python train.py --n_layer=11 --d_model=320 --n_experts=12 --experts_per_token=2 --d_expert=416 --d_shared_expert=384 --activation="squared_relu" --moe_layers=[0, 1, 2, 3, 4, 5, 6, 7, 8, 9, 10] --router_score="sigmoid" --normalize_top_k=true --routed_scale=1.0 --balance_loss=0.000532 --balance_bias=true --router_cosine_scale=20.0 --init_std_router=0.036 --lr_router=0.000354 --vocab_size=32000 --norm="layernorm" --norm_eps=1e-06 --tie_embeddings=false --optimizer="soap_variant" --lr=0.00378 --beta1=0.95 --beta2=0.99 --batch_tokens=65536 --seq_len=1024 --train_tokens=239000000 --steps=3647 --dataset="wikipedia_en"
Below are experts of layer 4 (counted from 0) of a mixture-of-experts language model. Rows are named router (the router's row for the expert), up (a neuron's input weights, with its number) and show model dimensions 160-319. Each number is 128 + 24 x the weight over its row's rms, rounded and kept within 0 to 255. Numbers have three digits each.
After each expert's rows: "gets" lists some tokens that make up at least twice as much of what it gets as of all text. This comes from a sample of Wikipedia text that the model never trained on. Tokens count by the router's weight.

# expert 7
router:128124134161151142118089146155159109106105113153167088151136119136120122080118148189122136133101099137116160138105147098127099132093115113142125103113151173121079124118116122150126127147129150075131093175122107086073169090129109169146104127111176125139144118124124109114098169150107104156105129177113162155134105107113143150107139176099164108145181136105117113113140109122109096121168163151131133079096159102169136140127119156105124179115107145168086153108166127162112108155104171
up11:105086098119141174092148101127090129139158127153138111108143094173122123127095142131114090133098103178103129144128129121142097141156132122153094132121156088139151137137162099155109157096123095114116104079126164139118154128147114139132131128125137147119082133139114108091161145137129119153144156131123137186121103166118176132166114093124148134153131142122115134110143127114153068094129150128153143136176114163135169181100136112172134111118127128142135157144133064149138107112164086
up12:123115137130145116077130158111144130113137126138114173131144103111152114106101179135199114146098092138117149128160120099108119097099144101154132157136158142084096168080114124106144115141125102103088144108116086125117118157148103140162123115124106117113139151138121124120146141115148078115150093128150096145200093110131119087158049115110121145140146118100136086141176115140129135167173126166176167142141124083162153152100126113115163116102165140155077137094142137116136110154130153
up13:117120111099138139118131121102163161108157091123172113175146129112115163145113127174161105149124126130135122159082160112180165136117190107162115129141161138161120155120147137127096160173127106137129124149107102090114129159087128106154135132067150118143137149120133146122117152148133193117113112171078160123122102111132087097141153131098099121136128111141112151105163144136113111093129122108106106150099160124084131078109156137099153126131122102136137099163127076132091142137131162
gets: " the", " a", " The", "'", " and", " his"

# expert 2
router:145117101137150135142153122148122119082132134185161114119100113123159123089139120127103175105144103153107137103123090127106102132117113115082097087112065131122121121149146127159100139150145173104107096133097102109117096141106142151107144132124104102103136132127138137113115136135073159148167137128140171112121147125096117092165127153118148116069182104122114132092141118102118108100112164107162131096082129181182166126151154110107136114123134163167096120111163103134091150138112150
up20:093077121109168142125164133106084147119099132101115118095159144130135123120116147166108144153137115134095151174098155111143173130155099134134118124158099102121095139109169122119144185093129144192166115141129102134112124084114106128095097086105103155102128114089108116110088131147139095133158132148144177112137100186124099122134143152131168112110115136158143132108133079134145125112103118126114148150129119133149130109127151127121110133112154095113139102146148167099113121128132165
up21:142138130094112147119101136129151118156150119122148150094117180117121171111127088143165169112166142150185120151120122116148136100113132157114117118096110140099157122118145116151118161160093110109065111156137141105128110123095100114126126174149136094093179124113140128139142093151123130167137151140134081140085175119104129076099112125114146117102170123133096158149128190113100162107168147126104131131139112123123142112158145095139109173115129132164115136121145098136133117134126153
up22:124146115111166164116170107174148128095115130146142076116149115168174105186107096149157164127105150141107139113078145128115214119111112107092148120117113115067126116134142127099104130123170179115155098112118148103144159122123112173070126085126106145120134107164080123127120076159113137090152126124108143076132107131097105127111097108114097086132139131116151120167181119113166082143109153126145128147106136151133096114125137126095148110103149142121184138163149152108127090155121151
gets: ",", " and", ")", "\"", "),", ";"

# expert 6
router:157115142141114153148090130145167155083129117153144127126109121126149126109142158125156087132139136125139130161102122146155142170105165099148118145114128166145115131154176097133145130162137114146142112109132103123088123151166176143133109155126184152106072114155140137132095112098112178115089154178111124145151102088093148146122159179111161108143102106083121146119122145100139083128175123149083121112103131151129128143137131119159101165123118167130168155117127138171082157138126154
up24:083131136145117171107140156127066105139086126126108143114111134112178100123133133129146109131113129125100164175156075092106127089134121136104118125150169140166155153137123107124131143161153163115122155122125085119092113148098139103141118147126152163140080083099139134120113143158184166137132090116113113114132150095127102086160169152135168129132130137145137156129149121145161104132133109137111139153099105102135117155130107136126103102143195108175109124148146114150178133127130125
up25:087135109106153160106117140116138080101167144114139137170147141124150121086112123091131105119107077166136105144134109119145129139112121105110092148130153174130168156161134071093125111099150107156097112110121115125150127141129163151131174149110137077106142124144110097142110161151109179070129152124157092153074175102142128109126116120140131117143137136162156156146142166119123138156099147112085111094121148137105150104106118129133159098121133151116148063108165188147096136111170130
up26:126077154150116150099122128111103087146185123080118085108069122124162136107143149146112136124123078100061094111144120176142130133144134142147136126120125131134120122102120134099141129110168135092173131105119111105150141146135126176118151118126098163151123094136127175162115149152148111102116149129156162126142169137121114118140093106095166143163118109162120113168173114120107109174134138119119088135159176126120109154105156144156086145107082144105092111148129110110124150129122152
gets: "-", "|", " |", " ", ")", ":"

# expert 4
router:142162114091175115110124149092153126136155156104136121100131110162162146085144126072113145112162123148127183162132182150175142132142125098139119109122138144150106125107129136099085173128112110109142139123154139121099137083174092124143165128134126133113107125151099131107113118114111106116169159133180151154081129096110157136125106098104135124135162118096120146147120131153143159122115159137129124139146172113111107098137120096103133160151117149150098154137134159158104137092143118
up20:139144168087113081092123144146124131120101119116115128118120155156141099112160125109110114084155169120125085110121105144187133115106124119148080105132128140147112126106126084143130146148118135138149138102132157139118103123127126114174127157170101146112155100148109087110170119113110130129097186109105126153137147122124142114131093164122140104165155113109104152090123149122152114103091172127129115080144148132182112114157121145173084103140117126128141120099138104141127162129122107
up21:145126154098158146085147072144127153060088137106121117127116111102110116173125146114106146117116097140134138150102164142110117131117092143114132090132111133149133118142148094149159126154116111154126140143119185129107125115130114109112153111128120083068146149078137143139144106119123115109169174087119105112146173120116139105135085136101146142144157135127125150161133129114131102130117170149136126137160125159133123126167162118157127135144149106163106142146109119112120067109121131
up22:137120176145063154101135100105095163133168132125114163132157150110096109134136163120141179161110109143098134108144157164144103149096126160106124144134150125134084139136131141090136132086120131103156119135187136126145140102122141132136130097158096127112135126115112122136148139108118113120123184133091131119077126142145142099119181144148116113132152097121115135108151071142149119097130135150112158134125126081158066113111120164118083134111128155119176152174096123128098087066140160
gets: " in", " of", " (", " to", " for", " on"

# expert 0
router:120119164109119153127098115134160073101103110168163108082129092115103168156110109162152146094091105143109126093120131115109109105103133126138119128126103132099087138128159163154141160141099103065114153136147144098097111147151117123116102169154144140133119122149092156119122137120084092126155181146121135117114155109140128119163118119140113098109109146111133121152126164088121136104137114161077128123153132116135146154072164100128138137117115131115151099096178155165137167166117096
up20:109088148164108127161126145125136138139117098133111124079127107122121129098158117133120112133143142108139136069107117127131116084111146123124110100142134148131151142100169110140126135143158133135120122119144125165159071088151097105113115110169102148120107105173138154094084145091109127109133147108146123093114109099122155122093102083110118157131144116126153102110145137140139106096181156150133107143120149113149123161116150164171097135068116139126124133119153088153139157135104141
up21:135148136164137168123125151102117102167122100114121130119094141143124114117087128117122117144153125168104092139073138115114131137124124119159133113109140123164105120111119165126142162165171122119089131165128136172110120136102092163106133137148159147141146147142108155134139172130080124163148116130117187069115151111110114139183112135086123096110100133115155171121102165125160110150150165110101149149131133120159127116138126090128136103145105147124169075171134147105139097153084103
up22:157113144093121110146076075142130074107134165137122118139139115137094137110119133099166155125141115109115138162160130127133100137137088131179163096163121150073127146130162129087119123111185134148100128134139114148079140137116138172133145106142131137113104127114111157161139104144114051161128142112144145135137138143121093112144133112099171101116120126079112152113149124125111133163178185141095125114171140119097136133108114113160097146141152118166148132179120122150116128113126126
gets: ".", "s", ",", ").", "\".", ".\""

# expert 1
router:164143113133143159136122132131101127132118136098147116125124113092121122108104074140130110100104128132152159113160133151168131159144072093134132113095135182180125153150119110125099131113136148102112139158157147140105151153109150183101154099157104160108090145118137111111142118137136088102118104122127129166108079120163183128118143180135131135113123146112150160098112113103121098131132158114119136150084094153147128119132140136142099142146125129154126097125109133157126107079083090
up24:094068101141142135159124173135163143131133128119172142116166105121150164114145129144131169095105125092099131148125116170113110137137110111093109107131135142118093076101143089115135168120138160117101109143182094138105141120129146102122102118098067146134106111142127127126136103149130170134113131144057143094126158134096145147069123113093147135064149116154125140105120095101152122102131162131122191141132104123160063126091109133156113110100135131155093124131118116129151134092160132
up25:149113107141146099115146130120148134111153119130129114150073169160115099120083158133151099121159166136152142097137114135099114105097112127164101146126119109124092138120122140121160176131113155062146117109140152120124129154124128153186105139155107153128152138152117139150101157118163101110080152146118142105103142117140096123104066160113130157169165161116118107156139138115144140115118127118138134107186151108127095191144087155143141169101165095185122113074117113092142108114095125
up26:088163125130157149108080113112148148142142154163175095129128114138115151100090142103107100138144117103085103138142118155154123156140169164129148120129160138123116155177121090137157120135154110155140092099157124126144124107143106158160141124117148118135148174079204165115157147132121106082130152115130103119136120083133151141142100118130153113112109143168147142111124152117113165133076204120101142118159126115145132108121103143127104152155129101116107118153141084187094159129134114
gets: " was", " is", " as", " that", " with", " he"

# expert 9
router:110119113142091128109161136130136125157127093167115120145128109106091138160067141123134144144141108094102130165106111113137139144124115116145097102151128132132133129120168108154122172103109153110125126104105142074122074112135136101134133134103154137089125156127137147184146160157080149117133134158143166138145130154177120078136157112149152136137125126096132129080130202114149122110131167114124113161141104150108142148116153157103150113138111170104111137156120151133110151150102093
up7:111073124143110147158160100126144117119117126124140153174143169085150110111110104147125096168152156089144137127132128096158127128126152125153119165138112139158105128166135118110124106124094126089136129135114137134172085122132102155146078128109188154120132151145088142178121148123137102115132124118105106095174112142170141104139136116141163168159154132102138120143108172102166118124097120135143151119075116119117148148167114111164096127148129138122135118086139104117092142109088121
up8:093093123101118124080097146132131074154102091159118136121125155141134115140099138104175094115144149151152145137114144142133149097148150156126094144108131080142067120119119095175133084175107111143147129162115115156145067117088095138140087128087196125093127126128136133151109147140128120127137151124126104111151138089094155133135143125139157166130141131114144168142127116121152156108095126128122158132109134133147119135117112124127168155087134128140122137131163141093095103117124142
up9:137089094107125170116103151157152137163158149119160183129103095140128119117142151081056135109168140137180117179170129146188152129091108120106133136111124112144143119122107111117147106160084131095183180117156083138123149111119114119133100099149130085075143104135068113128144119151137109128117140149130136148141138111123088120173147147157112102148128133141092110099111171117075108148162124100175098172126113134122109173111129174117121124090110139095132160119109139116107080179142143
gets: "\n", " ", "|", "==", "===", " =="

# expert 10
router:144145147149142158139134127162155119085147179154100120130174115117168149151107134139095118144148152131087144091108127094173100119100160111115155122092149121163090079146129071113102157131169121099161121150141117074094137113139127134127126153090136099156112113146128123130148168114108111079111124114105117178132143116127120127137121115110155134127112087098148152134121152119154140126166157166113160110105150161134168120084100133144117118114170128146085164158143159152114133163147092
up11:123161104158120117169147126162124144107072093100091173127139098065138132127114088123101127142118122102118147093144102136119110104101155125125152156169096094156109140131078107108195193117116125137146126122131142105127187120179129114122132111106114100134126140139108155109163148084149089125136144150151147196142107126111097113160150127138113130096112140071146096139086135123113121123161122143122143149124152099116092080134150138130141138105157161119104140137058120122164111137155139
up12:140141111123077103131116128114124141116114139140123120124162157169108119115155151139139122130142179152120118133167114099114120136147145123145129127149164132096117168143148131154134148156140176117115161131132089108141093160136145147124151126109158098097150112141144161103151113167123142093106090184150122150113111151120103109084118176176152100143102090157129084135136127100122148145141167127123148141115107127079070145165096077143083077126173102132161129116079150128125170140115110
up13:169150081107156129158143127113099115103119110174152148100137167163130146102165127175165104090126118138147124133134163108096139136097127118107127104166113124145146143105139130078117132147101109134089151147129137142150137109174140128122104180112101083153120130095154133121171106130100142115127142108095120129128143132089147161104138135149119131122101106146151135145147141120148107140149163113089184139156121162106084137107136115097135121142144130079180142151099155090096169136093110
gets: "s", "ing", " of", " to", " time", " life"

# expert 8
router:075095142137124106082090146098165088110117171138162127138109122163123103084139092120123120141120117139143133133118097127161083133152138143112141107104144099090135076157069081135154172098166105125150102170129153128111133098146133118142157104128148151116102118132104102109116130110148122126111106110138163132094174103143124126171107150154183142090116151168129160125159136133167160147118155108129103110102177139171100114101127161145129134118122154114122134097156163103091162125107084
up24:154138141134111091119109099093127121121147121147132121132114168153119123108098178140130119135199068119137132166124138187174113116095094134118145144128136174144165123144125066102151096105111131130125136131125095185104117145123136139100099114183151121095131128127114091160124132108117076143097147133181146149091132111126139134111132139159141100141122079129101131131100132161120129178099108133129109076144128131144116134137126151129107136117138086138165122114115156165091124094146128
up25:141101134153109144124122082132148148162133159115148111135112136132108103119133148105123106118110114214128139129127164155120145089097128129130164177153097135146147143163143128127161166128122135156111107151133148131113117140130135091172113173159151156157114141104166152168106139196154148125144152130141126119123101161117082123105103118165094129108109120130177126140131112148097123122093101133144126086080113112162096135106110188099161109147138120117126143108122106147157124121124155
up26:080116124096100150158116172151100090099104111140126127114110109163082117105099101108146130139087074083140103104076077101139129079143119117093094166120119130106128105101110158099163139106118111165148128106097131088158153150140112116110130175105131087132110126117151133114167111132121116099118109083147123147089131116157151123121156182117153114117098156159115150121096121159109104096122132142132110115145085136136097176108139096118098142101138156130112149127086092136169181170134119
gets: " |", ":", ";", " from", " –", " School"